python train.py --n_experts=96 --d_expert=416 --router_score="sigmoid" --balance_loss=0.00273 --balance_bias=true --init_std_router=0.0284 --lr_router=0.0007 --vocab_size=12588 --norm_eps=1e-06 --optimizer="adamw" --beta1=0.9 --batch_tokens=[131072, 262144] --max_seq_len=1024 --max_steps=8738
Below are experts of layer 5 (counted from 0) of a mixture-of-experts language model. Rows are named router (the router's row for the expert), down (a neuron's output weights, with its number) and show model dimensions 96-191. Each number is 128 + 24 x the weight over its row's rms, rounded and kept within 0 to 255. Numbers have three digits each.
Before each expert's rows: "comes before" lists some tokens at least twice as common just after its tokens as in all text. This comes from a sample of Wikipedia text that the model never trained on. Tokens count by the router's weight.

# expert 21
comes before: " the", " a", " well", " an", " List", " his"
router:104126174159122131096138128150165151159142119125125102120130138182097113095126125115157115084109160161106114120140123099141116123118126132158105088165115096125140130110172132168142145180116138091096120112092080131105172109142141067123097126065140122110097091143128105116132136143148122168
down0:128135122125108122128092171143111134116104137136105123112086111097136114119124125156110119118142130126082160135130111155123133140102146099148113119170168127131160120130130110141112131140077146171172129115124131126110126105108118092073108155099072123124129146129134161132120133117169126120
down1:109163132167150121172113128137103098138114080118148070086142069200141150130114122111154123180145113107118159153136092117143122160139097145142084129079118176162127098134138131112149178132175139100115150093139142105126152136100099121104101116119143131140119114150094092140176118077108148111
down2:111116131115149114125138095086128094114144122102124152126110166153114112133122144150123140109135138163126124136108083090115043127134161147090154151073094108130149109147110131113116130104094117142134087147144132138144136162180125130152099096126167091161141112102128197131089159093102128133
down3:125141095124170154136102118093164138132123143139142099150118127148152148127112116184155139168125132120083126140120059136109102144117178121104109115110134120156134141123101160104130141111102127137150133114125131137124091124118143088105139136116140115121117078150154154078155100126138100160
down4:156139101099127102167142075119171128133119125089141095170126151158172127142131116142175088126088098143145165147091114129127136101140085139153155106108076182138147112104120118109119139099133130155145115110150099118155167134098113109127139147115142140087119155121142105123164131099088112115
down5:147142121125134101096096095127173137100134143137118119112155126111157133136121146115126119096156125081081092141122095084098092084116162102126136122118110117196097133099123130099148136077161114198129103115118118150114139155142136090116159124121119112088110098143134170101136124103128127148
down6:141157125116109148132160110094132134175082157143114104072129100090157152103142142102074129156120137088112134140099133156142140147121115156147144127135133119127090107165131134109109154142122125122098140179146158137103126107157137142105082114094132159140164143143101093148120115133114116094
down7:116164090148154097133157143110150136175114125076107125095177171118116117161116124152133148129144104120119111119157164152129140123134143145126087131116135112099148145173172169104162098151143078154111101177113141148129112125158120101136108102133096094137137121134116144114114146081124138102
down8:139143125118146108119086144118154125146116144096123112117140143073148139130135089120098115101110139108202146089113132150137140097182062146145154134123119153120124099122137171106111119136176131114086121153151145126153145145075146066122131143135115109120130146170157105073107135114148140125
down9:110122164096078144146071105124135116144123117121123084168097158123134102135120112144134146096088161125091126156165144100145207111104058141142107110130169125156155140118147182125142139140158140165140108142144138158115125097141165145131161128113166144145133126127138128134137149117129097145
down10:124129142151181121126183127101087129097124094086088126159114150137148135149106145175133108122101144154090141118143130107147147133090143134156120141101124152144164145132127123129102155077136130138090112093161126132170113107115127112108115112120123140140129141126104155137141117120144109103
down11:114140144121135118115100161096147149157112149151081102114149154091140145119126086163129122105137127114124129105081155134116156170128162121140122141129144117125149134123119107116144131111091107081131141116124117116141140124139120151111121133089105109160153130131144151111099169148118112135
down12:133132099140099136111142100116127104103148149137112123129103103143145135147151130165068058153133106107153081144160154140148136073135144155131126132173147146149114129135127124135097090111146107113073153124122115118109145091129119117126102168117092096098164146133121124141149148149124154140
down13:106153159129127083117172133115105130116111143152142128113111127156161125134095143110109197135103130114119135147061109117105138145114158140153118092127137129095123129130154123113133136127073130094134118113101115159102143152115140154125145116066070113107137113167133124109095109145112119120
down14:100113084131123120152120156146118132131130131132161138111120111100137161118141122110064147128117127115125136130121158146144088126105140132134115110160111126109136175113115130159137106129139169112143156123109142148053127173112084148144124180101094163134156145136098160139146114170116150098
down15:186094186117154165127140129145134138156090096141154095129120148143187145095176189128149142166132145114123097137140103150115144122122134137144108137117106098139116168144114123147129128120110124125178089157137147145117130072111135130073121091146153112136119119116134090132160154164132085137
down16:176125150167152079129129087126128118121153124122133147118105130140131136129157133126153155109143131127111146098129106120148147133138132124107161110152108111129110140131134121135125172116118127168095117112094127123134136154114128104159110114135151090124121102156137129098112145135068108105
down17:101134119139119101129122093140165139070104121146099133171091148078140124124174111094161111099124178172108122149117132134126141129097109096123158124089136126152118123126128110126153126118121104141145170176151153144133161162090112152156103132113112099140151109117102107147172172131140145141
down18:146170127121170143112178123109136125160132090126125130132104180102109123138138132132130135091173102135128129130123156101160138105112106121180125138126142135129109143149117128159095160099098132131108134125132139183158083114179165150127125146125098156125161110120105152108098136123091167136
down19:104093179124123107116105128114118154100136079081139153138115109159143132147149149135128124109072188159124087111157099062149142148126106135138144126115104119108120125148123112110112099139104116174111144153172116128147121155117087166126135129128109102115118099111174162136147099103161173119
down20:098078134146128145135131118121134147134138154138197171123115168127084147120107116124172162119111106120088151120096129089135155114133124102153135146140135125132172125147142140140109130124138135154150124146107123145137108104139116137097104153143107110114134102128145110177114115151115083111
down21:101106113158118153136129115111116131123138147083129181096148098108115144121090142121086126126103121143127113126175102103131147131100126113095108108103141143114147136116171142123145094154169129145110121134083104145109120146124123125130128163118123142126100142121148126138150065117120161140

# expert 94
comes before: " of", " |", ",", " and", "\n", " |\n"
router:107133139189104183138151202113108115156172072126149132148144104163100097130139123119120131158122134101111106137091126109143166107118129130153123105134152142103103117123136116160132145164150135115101122111119080161175192144146129106082127127123154169103078116107137091167161158136127161142
down0:101094093125072135161178137088115143147133087129136136106175126167129131106116081138163112123138098121112119160133128118123133115110157108132096142129097146139128145129139162091115155139111139153117072141145119105176123121100136124119129092096091116115081089130127148225143154099103122109
down1:120162120132145140127130095183137111146117156132145111151065085153151107096190131175102140118107110123131082110130084146126134117125119104163143119102136164157148162113149092128097090167175147165153110186112132144156132131113140118125111138150125103097116145140119149161170141106117129134
down2:096163097121179152155100136112142156164091094171111126118162102171130150133119130130123130185136126137108110147166105110122144092133135130111140107140154128163149124146145131152107134130121117125103103107166140133130163148139104144091160093091149144107136133127174115158149158099089156136
down3:098096109155129125126108131091167145161115119125116127115148145107126128109143087133136115133125142130135128124098129130153084137122119144096140118134121126137168131127137122116135128109140145114159141146128149171186105113159167155127185121137084117080107088136136144146137145112083130085
down4:122095154127168117138094107086139156116098141109155145113176166150137133133109134108075141128143123143121098108128080125158106141164135175115137136127137133079083123162150118120169127133111147150085130137097111107088138113142163132171182077131112113114104139101112110141126174125157091126
down5:143131093150137193144117145115148138140130132116116149097159114101128116142158117138190130153157114100120161130160126174163150084134109111140115131117130121110125104128086152131086166136123131128140128167112146118127140129149108121151115101107136130131135115135137105113179092106149075149
down6:127118110113142130100123154134114120102157161115111101117085126101142125135118132145127142110144142140173116139109116193102155108143142142118137144137092111134097117118120114163108092155173127110129082097106112129138156138164098149134114060120071114136125112107101133119145135134132147133
down7:119120131127095133144111161155157150095095157105182137115139134127124105088112163079116128124133167113086128168131136104118120114144157125129110111129123125105101075175124080135107153124122146099093110094121125156127181135137093156150148166160136138138105128120107123113151138157144125084
down8:152137083132082155141151179132164095171134136092097110130117136129156116110184139153144081111118129111114113147129104152144085127162104139101091169124126160106127160105122165123113115137134081085149159137148166136152153121139114128095134170145128151088126129138119104119166143101141113145
down9:147073136113118126138140144111166151156103068151114146093153137081134158154129154125153162137130131150125164118136173119139172117147154119120105107136096159107141128094152139141082151186112089166117099105112144104138158182111115143155153138116108143111110087157168120132120129126115096156
down10:177120147117089101118110126159163155109109109137144092096067138113123119131123171117141094097137094169090138138146138126149142118133132119142147160126131097106154110102127140081124120108106135140175117072120158145151128085141128109115136151130139119154132123130133088184138087131139146090
down11:122144096141147184104167162122140147123155130156142150119127141135125092105126114113090123105146100189107149123123140099098065118114132127114118109088106098124153113132167177115165094116114128145128108189106104090102181121144136153097123112109087122131124157164191132096160123098087137091
down12:122072157140081128176132113130145123149129099126130115075133123125127069161138120079103151124103104121125091124124128131123112070132129148106098113121112118095174131121107130143125117119122106116155085113121135160147112164148123137158105130144113159134102119130142092129130145156117101109
down13:150076118141108135158130131111109127119134140148117157106151115119148148147183132117115139107105161122092097127121076101117115131124111115125079141145114150124118145144160087145143119137119129092164130095117117144130155105117145116102107133169118082129107050169119166134117176141168096129
down14:150133138158137119162085106143120114096143099182143162100170202128138117132144187092129163082129111104155161145120105147108134075125096195141149122178104126135129093071133150167137138101127147149132110137105113134152130114103147103139154106119141105136178117106128132144092133096109100168
down15:150169098141129133149106123142112096124130120106121132133132068148150148103125149114076124128133108112128075123117154103123105172116113149139179122160119158105145140136111117112108122148113136119130133141113137144157105106117179129121113143108120105128134164126148162113157123103096123135
down16:136119129113095118129095134138142132128180098167124116150092151115124084113118131110128149147123116137089099091157119138133123122117134133101132128127077124141129144097134137151125123151184105122151173145106137139077116109142149172122085145121156124133094136117126118069144161115060144102
down17:137130113117118196148132128088133136140101128136164117135150138063132144125114146147126124104157097107111142120138125147133103157115122121143073096114136117157141100148082136118133113124113110144084080079178130120167143095113107131108113149145110171096139089111131135122130128122146100125
down18:115126157119154125133134186120121111131100110108132084115185120104145127107128166174161129112141121084084155103162113091136150098150158103138110138158105158158135166131150146095152142115122118154121132149093111100137097152124152110136121130136133126123107150119138163130138123130129110137
down19:073106118135171119090145113126130128135150089132133144108142167107067132118113137119153130111150120138132135141163166110118071102143083108164113136113116129131111144124139167125155119124153105161089137187103089092080124117115171154143122166128145126140094135133112126065105119138105144128
down20:096122122111121098134159114139128121109132130141161152098098125132127110123177108088114145145176173107144145072162109113142133116095134132176117111152110101167147140133137103142139116108131127143160112130106100133141125178094127123102143130130101076093143147142135157143152140139144153164
down21:093128162130187134132156112111095093123153121124143150128143170125106125156137105100108127097127119126095144125094110119108120088126139179115108157122068120108094115100135100099100157114166135091152122089145129141085111145084180113147114127089118133165142121120122098125173116129140113116

# expert 41
comes before: " the", " be", " a", " make", " his", " take"
router:125124147127064125117181157116129146124154141159121105136125118137139098103146121148123150118068131172112138143107111135131128085105126104136082100152131136170139150119145092184118177119121132104122117115136117139104139098173128111098087100096157109113044119128130079126139145152130129153
down0:152126114159129121135117107085118111111180091103128084138147159085110064161109103130150112102155135157119183142150160096158106129137081081114070140133116131140137095115147161162087109136133146172126118099152162152070062084135112081111146140109194149099154143133108131142132140117163156170
down1:087098114134084147165147111143150123105156146155123127097147146106133155147088114105152098136109126072130137101148124115059115121176099063144109133139146121182148111149132111138113125118093080137072100146090086122132126111123090138141123117119107127097100147148130136160111140133144087130
down2:107142104110179131075147107106119137129130149122159154153077199103142100136088115106150147163117127101117138142138137113155113118106173136150135132126137092153110111124107141110128130118160090117103136111132147099126116124123158161159119137100126138099138139138109141092128147158124117094
down3:096107135122093152146087137115150138102197090102164130122086097147134179127140103159133118130159142120149086112136112109105128130153096127112127126100084182122131104125124136122134111103115121112144137120107111150140147103120101107110120123109140171115087111123100137146119114088055159098
down4:137152159123093105117124109164194079142115165153114119093099128099128162148148111100130112108127063120132104116099159134142173138146156124079114133155135120142122167141144170093176123132117194152101149126128111101090120126124111138113136145091127099144129101129135137104133138127068136105
down5:128133114103108097172124146120130105089132100103081138114116142149135164118106123122091098117142105140124144135151138104119105125144141144105122105112152147166101105112129129158108089115133152075130138123068159101081138141122127152146101158124105111140142147119118132151158102120114151086
down6:129170197141151126151104078121139087118097162087114178114129121106120105114105152130161139135104139123117115134146167100154076099084112130117112175119134142144137120122152148128108131101152155133118112133075119129170138117147148149104143130108107158155127122101120164128118123120128121178
down7:104136108106127115126148121135153078132131105151096139102124152090151139146126151114109154138105133133105160153136096103122096127179132130130168152101133136134160087146189142136137120131151152168135136106131121110130099136123130101109125097119129153156116113142109157106138146132141110156
down8:138131155107158137146156139105171107142128138126109156138110151071118119088101112097137128096124143099112110178134162150129109142117138167115122108119151124139131142134131125107142100121096088098158136152103132099124117179061134148145081073165164141147132099106139132092120118111151153119
down9:134123111078112134115146143174099068136083123112122165130131130125144141105137089163145140105160079116099134136136143146124096153094132132133155177145102078142104147091097161104148128125155095168139146148148126117169141137111125160099135099160132156129118114121082130102085130140116111148
down10:074080069123077148117154134137121151115178124136096127111195121144122099110093136183177097147128126138149114124119169103101117123151095149109132141139105155096116145125090126161153138180096135126135153118116120100154120131140165132130165134141113126143133109156153126135119127140115101138
down11:142142118103156152164142103136139137111157134120150168097162128130121155151111123117138118153124148119134147139083137109113091116141129109109159124142095137108127127109140118115121146109190096129123097145125129119152108121096124147141181107109181219171101122150143123152146131067099146159
down12:090123117128114130186137127118103127127143098156121103135114111154100111127096114092175105156143135103180156141114154099132104156125084145129128163131135161100124112115126139128132109116134128080175176163114126140136103146136149099085098123161159102136151114113111142100150137095116152170
down13:132126143088155136126151128126129129109164101158101156129164168155174124096129111157132127150103164134116146133084151122140140182142113114084140128124081130139151120145125138145128160132125101122106074143122109113166143130116157127101094133130138140145118108087146119115132097125089097128
down14:162116084144104113120064110128168087153120105102143125102085111112071121135125089149108169136116156122118130138141069126105121107150133096116118149148136156103102105140120086056136136129096095145106149127134139137097129104130154115123112108118134137123162158144131143131151152114097105084
down15:120134179137128147123147150131096101134113090124141086155140112115084168124138163151132148151170158127155156104122106073155085158121106129122125143122114141097120071133161079127088134119144163114129134106132129121147123108131151125123122147114111143138133158104145106160124088088133163169
down16:118159156139154146144111114139115203103153147113070143102144146118075108169113127100142125078113129144143178164107163117159146132148105123133121138134108105116124115155156139148100152127134162107105096124126124177133134122171120120126125104171089101121122133094119161158105159125133149114
down17:127128165085159112155061140147168140146126128108141095130100090122142127103162166092116167137147098103120135138121095142173094096171165126126154102138121091109122097143117124128116191144094126123178131108137173171173135112126139129136116141078145092097152104167145101109159123157070117131
down18:125162171128127122122152091153157090125085122142136103130129153138130116145141139098141122116149118136103172146106092139126113068134117107124112135145107120141099110108136188107137154120128156113141115124117091141110110125152115095162133129131164110113147125109094111110125158147114131132
down19:109101119115101134134127099123137115089103140170143122131130146129158153126137110116116142108179133135147124090147155163145079143168095128111147085126138162185135184103105116129125121099163084134121109148162101130108152065143111139154163184108109121124138145129134128151098145163092148085
down20:128123123162139131143134111153123147146110172116168104146117156160077128136150103170114123133122097111123138131138161079075140128086105112101114126165116117088126098130133105105131126120155150102112132111100120159123110147132125093119133117134099121115122109115117180113075127127144151133
down21:127131138137114120153089131141118134096129152128105142128123142130167138114135107069164137134134122127117113151124166102169130153148132132090138102120118133133125136116113110137142139121068150136135130115117082098144141172099121091191170113096119150148134146108129113157142160112130130116

# expert 15
comes before: ",", " and", ".", " were", " in", " are"
router:136091143114088181140129206159130107146167128123126107120107108127109113107153127118138128122108132077141125118107132138130122098111163128144150096140132141165118137177147124153064133133117136130132152142102127151133157115162158105079101101192147151127069119100107131129153178127131129161
down0:080156171047155113152165097117115132174129117155068132125099099082131131123134125122134136107108100097105128091083088138113120114090126146091146150126114165136144094156121125153108100161138116119134158140103152134150129148135143076159144136148108116105102138158164123173142193130110125139
down1:144120094160120138134132118136176129087120112150146082132087143112113123145150082157121120130020104095136154164150113137111112134130116144106124144132079128106140082138117112091112119145114122051123088093126094132129166123151066120108126125123089157137122110103131111163103144142140129121
down2:136077096111128092121136104145157139144099111135163140152137102113116110144182145165123143123167134153136140146201114147123099139136127113100134130125149122107136154096165134131155107104210102090096146098129166124096127094125124121118142135129137078123177137143118123147141110146099158073
down3:115095105130144110120165142121152148141126144159067149132112110172120105135116100111108112140101113102134146145130153140199108157092110152127138144142138161136116124131140115137122155130155122111123094150091114108122122131153131098145069104136125125115088157122112119190143161145103131128
down4:138130074102096096086142135116085085132104163135076117154090157182144161121120131093111150091102128133102147130114120097161104125162140195103118131137152118098166154127138119156148121145111138141088120103117118122140122138131095112132116123123121142122153121114107146177131130090095099107
down5:090128175180058181113100130113152109182151111153200147102149118060116139147153137112116116159132136075095123122157139124138142138107115131103080145154117108118155126108125112083139131113109181104137118144134159137138095098092169120131113119141149124143085099114102122145161161071111142125
down6:132099132133166121152165091113126119154136113168146135131141122084131103106116143155127125160171110077096162130157130120100109091119159179137151113169150108095164065123155166149126146107133119113076134107161131111139134166106129105137124118112119090146157091148140112145138133094193134096
down7:165152162115138101100104144130135184123054085135135121080171066156153157164119097142125161124150129126110171094105171094153124138106114148111166143140177096106105119141086133134138112135118148135118114160141120087167117103074109101092149163124123165161164105151167120081139148104145138139
down8:073139182153120107110109158065126087137111124142120128125116119134131162115116090095076179087137140157108102132144148135143163105136102124123086161107138085116147199080129118168116081109137166127151081143121126140099134106121142108140136173142141135119143125105138129121114112132097086112
down9:087144062096104143123105121118135090158109160173114145128110108111117106143143097140156160110122123119092125113137120094100106123088089105142085150072118131169130161118113155146070131154116130106154120158122130103173180144075136085129108159138112123125114118160136157135165157127120130127
down10:147165119126177112087115144122164136120119096115157141112141128093163125138067152106123123112157124160120097169113154148166086120123127146158181170121137150118094117163148137103142160112087118142175132141122130106121096104120146095121131147108116154158140130135108151080113123091152132146
down11:146112137112118117134172132163141158123126129148148132139095121093142145116123106129119200127128128125153126061154147069122145119134107136120135143137091158137068163075107146128124141122122138098148157136108079123162133108116115148120143158144172149109110104173144139123103120117123129143
down12:154119077151144098143133158137090121108119126131101132116092151151157132145118097132114132066128098118072165136095123096126123145118135170074150119124105149138113131093118109141152105169109148134112155102124118133127105082130160145128091086168138157103156092140099142160114156130153139136
down13:153123112162127142136088153170110129158111112145143123105124149120126140109184075110166173119133129178092154120129152143085123098130139136119125156131154173077132105147104144166137098125113146160179150121120099124163164119116125106160088122174132118089114090135115144134165126105090133109
down14:123153128154131150123147158138126096059135118070173138121154110145155167142135115170163165106110120126184091139115163132125123089130147130091139111146130113132136105115145128101137126127167064143120138122122160097113091116113132108162119161149107159166152128113089139097117118100141118147
down15:157118131136159113108115150134130130115116167094134088092130123118105106137075167126080144109158116154150136135103133185178132126121108154145122175097082090122154146132122123143123119119082122151161096102160131133143141164110121107139151142079105151118156132100131146147119156109142078114
down16:091091125143102147179125127093141133150111111141144124119131104114171148165206126115130103141107131119083129119178170169122092154123137149101133184135142155133123131122132121127086122138148130121130131121162138106147141161095130153135147134111101110156126142136162133109191136118104104146
down17:157146112151126104143152123185123126145132129157138146072113125127172109125159113089142122159113115119105119127139135148122145113112121135081159166148109111129171146099096125135123132156096074155137166129118158128121119166101139105153135101101123171179158098144143153140138098129100132136
down18:176151120120154116124163112124128089157125119112097128155124123091162150102124128125116161150126116114135137141136109123125158135104142135124108147144139114113170108148120128168126095137132118150121149130153153126145147118088117108132136128136122167112107118134147129140164069162128148138
down19:089124102143156202158099163178122135119130122131162133155183078097120094135180146115159096137118150136128153150097158116141141110121141103121123158130114152127092090097050126161092128142110165090145140139109118107111116117131103141156135127142061103122083114123125163176178142145104094128
down20:104117094099154157122135146149151095099123126150111098156095093137130122160111136093180136134106152141154152154137151083146139102114127153121153105134111122144115107164120132102162197176113095123090161115166157134172155156106110144163127125155133074092095118143133159183112100091142136086
down21:139151137141110128111133142140115126093135152097099128163145121135112113112094109134151123155116123123106112130096160175168129140123099133126107158141070114133116128085095101162141135101131120145151164144129134128086130109166112129165100130108120149138167085118093095075118101167147123141

# expert 86
comes before: " of", ",", ".", " was", ".\n\n", " in"
router:115135134159143158124114201143156147130158099115149121167124111127104130106135159151138110124094162145105109174102130108097116076121108116127104109135125101124150155130150127164129147155122137129132110098118127155130174148172139113065113085140174104148055127116108066100160144108142082139
down0:128135109087137144129135153099140136106133123139141149156115133124128087114121110120129132114124131089118111110132123119116067129093124119135105160187128177148123149118117110105131113170123143152126168141103124116131115104098085111164125141126176112099107113124125136125141056131108168106
down1:120143156122182110124094161088124129118129128180127143170116104116093102123187137119119137121105138157123135109137109074113134108114138142123109174119130134140136163140102126134115157116110135131100141138143091173132100156114141092129123093132084087141094149132151132140116118151122132160
down2:099159150128136103133152102162090142105179138153126139091135112168152094144124145140130113138156172144148145094108161129145174120133139106143122122116141071151145145169103181111091132114114136112114151141086156133126104136145132108175119096126146075124187182179159100104148104119160139151
down3:130146095059167127150169075136122175149066097117116134166133134123129152120141105149141105145130094109096133117123121127128114148126112137118131148122180108110135137095144175143083114131139067100128102092131130082152131116087120124125142150144119131134128135104157081126171134109170122153
down4:149128103125155153072131131120165119132106125148119145151115112128105142113126117130095138125151161135147109121107150147150154101097176156107148150105155126143148141131142138089128145094120122113099124143112115182143138162151153123124140138114133094130064110160137109109081118140086152136
down5:067174160130158121106175142091123130140071094143121126124132126092157123103120135145120109150075135165131144124089127112170168132106093080109153138146083157102128121135101109152123151130094108139132109118157127111151121148097115126121127120157121109118119080089126126162143102079115116146
down6:133139122102153128118173122123120144116145134121150109147125129129149163109118157086144142133099155142126158088101131103141074128100142126144147109144144148110092119144129110079126146107129159108134131110121104138075100109131132117116106110124119117200131104126099149113181129125132163151
down7:154154126178117154114188118146116137148102157108118128123141130147132110110128154088079130152122118109129160141129122146117151125160110086156123129109146114138131153148119115134124127139079149112099137110127147108126130107115107189101145189112168135135137084118108158117094115142148128132
down8:161133147142098142120124141082105174127141091162117140087092144134101106118130118131114091074129132135098069151113115109131128125137146090149117134149145078159128154186099134115155129105103139125159122136112127096122078115154172063098115139140123139160139093131105194145135122125133116131
down9:141165123129148128104161106119145123139123152129105131122102135125121143123176109128167148127086127131094104108098118162131131148125132084111108101114104092134163120161133179107118134091140097113133127183159125136127119144147137103138120155151091074101109117110110157129166121145113156129
down10:127130115125142140130113129120158127145108165106131154111151133137134133126136128122144144161147104175186090147148149113179129134142113115176176087121089137160118138138150140155120160104101133155134121126164129140089132138155157127130138149133120146086145131134126136103098074135141161128
down11:213169094119157118108109155149143133111124130160101157146109144149135138129162101139118125097075175108116069133100140170135119155112162148141079129144128092114148155115142113107141078125157104116121137120128136122132122120123123093128138113118144116090153114178105146135151130110144122144
down12:125104102121133134144157145094166147157137128123063186131096157120125108146124113143152144148130105120146140129113146114125146128143143124114117142128103147092132121124152152152137135160102165163132152133130119107092122108128096115151108124160176119146149087107111119103138157120129103113
down13:092120144182079133096122123181121115121142174074122110125106129091177096134124095146149145117103134115112126156136141124112138142133158130139082125126157128196156137133107141108125167151121129160126088163150118118069113118129153148100123110187136183096166120150111139191107154156146129140
down14:129158112158081162127100159182128134114071138124179130144100122153144119107101125177145097157105163147091164143114129104139107136183135144157052124097119122120148154092130103117159173128127123103111104122143162093124122119152113129145158117078134173149105128151086093151135138138118106185
down15:159099136111128129108127169078135171120097158113117161126144131091112136129133098088121144135143087082135118087094112119144171123128117108161147129118142152143135133105179107124124071174183117115114158142111148098117095154117149125114127134089111127117099178086150146121159118166085066135
down16:153132117114139137129108131180154143134136117155148121097153142108146107157114134146167164153144126163132113125159125096126156120146116136123138108086095136149131142153087123146121148165112132135104104143143090141148120080153136154098153140126089149174121129089118064120131111153122109115
down17:152197098128120131132168133143119151127071139124110146134151158154139110094151092135144133114134167120110133162189136144174084115096153118159109147135128183133110153149110125138124131111117092163160127155106136170136110123135129141154110131127109149127139110163105108136104129118095129124
down18:131097228165133123113115127132115129115141124114131106091166176099116146161137094117146093124143106110111108097174114099115137136148114132135162106099108155112139121149091124133136139122135173136125115114133089126120137137151125124143142163143120172178142078134125102155114144165129132119
down19:168103190125115113124113171130119085092093161179123071133107095140140105148147161139095149144157168123137102153176126133160143134129145115129102141096121117165167100157141128123126137134115173100142128122150115116133112130142135155149167116107126118130126150118102125156117143121108125111
down20:145106127126094106106109113106103129124132116104114097131132129161169111135168163128104139159128099138125133126152128136144148116175146135101156080099118129119114154138155111186158121132125146148091065106176133124136137106149119168096102125093138122140148119125126069117086138092100148096
down21:117073116094150090071136111167119143174161120098144109133141127107103138138102122072140156129144099122131132100099110100130115114155156150147159150113115113110143150125170104121104114122096132160163095143152164098148100114123140155111145153156158090118153125107116185121125088150149145141

# expert 30
comes before: " the", " ", " of", " time", " University", " least"
router:114124121105160129080104152112115114189145151123104106074087123110108069109128154151113133157155105151082143163116142149125118108103167115124140110169134134104180133148147107145110157123150127139123117121121134097078127108174143112096123135092131164111112111164109102127105171163114112136
down0:104138115120167154109190144113149079132169059120085088144128162087103128154120144129147087111119142114131108128103140121114119145116087139149118115177134151155149131123127143117097123110139122123140098116118152123153114174152110120190160167127170120127130158129158106140174105148155124114
down1:165144115113142174139158104098103135165101098111142134132145100113160127142124122139106123088143084110124113137144124159078152119131123136151135106146141108176098133131126105123166133130119137167138131109140160092150136145158120096119127119105116116114127079151104121120142087138087129113
down2:106128142095109068167088110152163175140150159125094070087154101152131110134121097165109111111120153130107129122077143155162112132148144108159148134100087132136177101140155133125173147138107123122072108164116134108116114114149151111139082131150104132120133104125130092175121132115124130120
down3:143120088127102099122129120116164145122155116135146150072132124125133119138168084147074111125136079113135154127114145146133139097126170117096145097111167104122084115112143110116117133116117106141115200126115117107127092134064103108155103169072134125144115115165107134170081136123137120093
down4:147119131118150158149120137115136123156120109107156122155174116144170132084155101146154134174127158127131111103112164157146133095148123151136123091097140144126157152137116136145109115134103134152161132134169132116111162116145138083097084118084074101144159140142140149148109173115124137096
down5:119131115081124115126112116106098123138102094098153113109157103187131120110130118094106128184068117140112145106171148101124060134148148123093131143135079108079155130133102107112140109144106099134128154125156149144073137134148089164113156149144139138098188117080143089143111105146122142171
down6:114100107135165122094155127126119125124091083142125139125120148088106134134140082099146121116094129084116125130118163142156122103150127110148132123104169070162117133105144139102124111130140135076130154148088145111158106084140084095150109116137116112153160172115131098113117118140142144145
down7:118084163153093147147108134108120140111128135148145113134149102107189128070147116126128115143171119179120128140123132158128131130091125104111113137144138155096139135097130132170126144149122136138086127120105146115132162110103103134126129121081099130138116146154150123139122068127129125146
down8:136170111119123122123079135103142169139113143126111117134165136158122116123138132114131082102142128109113084126136152113102116119063145146145101116137147104160112105119091133086149123160134082130124141148164100160118107103121144117122171143120106171089139125080106077110095127133092134119
down9:083144148108116132121139106119141143159106119104128097103178144108111127143108107143146141166098156107138124121091142119173138127147168102139147139114126143134128174065103086155158165158120153149128109125118156065129089167180137191169118112107124103123137097149114066141088118109121122146
down10:105109108139146109143191119142126150130127114113169129164133097131156114106136162130155092136128146155146154141111141111113120084096090132103102172101111109122145169112131162114150116148110120186124107106142147110147163154133149143109144150118095140116086133151156121199151135139101113136
down11:105135100084138135132150120158115134143088130175112144111148113137106092136119147157127137130112119129143143155125147130168125106127128151147125131113180112176114138128134112123143166118135146116083140139115110136164140168157100104169146120135076137141133150135086096179224118134151095126
down12:154147122092115131106134164131175154166135140107100123104145144109168113193159100093141126098146131118147127141114133139159152157152128122130116137121140153129104126150122129129154180122094137157143142159089133138123154133130140106139055143070117121132195133097156115113125118150129178114
down13:139168100187110144140137133083122116138129135158134079111140117135105176089163142159168142142141098139139134118150110139092133094119151145124116142119102118106126135101123100161165107151130128126099099130159102159121154111119114098126121116152153160169094112167114123168104115081128117110
down14:086151147117102127088130098087109117102131114102113120153135186134146151125092150127121098105118147135126197154094123119151113125055147145150136143163124174090147084128156106102114120170090130109101090123091143122137102111110142125115162127102128129124155136094122107101126123109124099174
down15:146147119139110151141136124155162149140138101095108131158126125148159133113159156132131100068092151140125147118116088074092116090103133085109092162155111147145146142126129160085128138179131132138118106111149127135178132114105117112163147124147125155098112119148132150107124117137125142038
down16:167127144159138131117096098119169110124124118112159130136149092101150145098132146154102107142104139102145129128186099119151112141123104144094141122110125135105135143154170104151135121124132143145132152106126129103125145133165120138105174079125073111121105137157148122108132157089162109129
down17:154089122086118091136157146153122098129112138137125134131112144159132131139100173158095112139102121183137097164110172142129104119114148115085113103143113109143124115159115164174164113098113115152104117103119150152127134130130120128143166158159084132150151154127115101127185119126134124166
down18:152094091122098124136147161121133156111135127125116141132110120149166081124114168081149084126127122100107160157123162120084159145138120147080164103084114099158155158118137099108122153150148139151134128155128122138156147093153133156106106116137172125110137122106101155122136152173171103126
down19:144145087118104154147123060139136086104114142138184158102101128121116166147160108125142094122171168152141126147159099155098132105135160086083119157141154148140119114140136088158140145096099126108112103134145175140129138102100122164118125093092107121138130140148121083114120114116128163117
down20:084156142097119112112095154166130140124125123158186109143149115170170138148097139186124113098110162125165117109144103091083115124157144153122143131154093101090109110125111115153115112112131084119165146132126066152089092120145105108131088143096131119089131149148130113164135133115147061136
down21:099110131117117130155119128132142123156139139128154118128139138147131137145156136160203135126123107144149110085139114127138147144127116107128127140168131126159119154095160146140129147102163119130136172119109150134131098166125089096140163149122101151138116125146137111152171119146142144102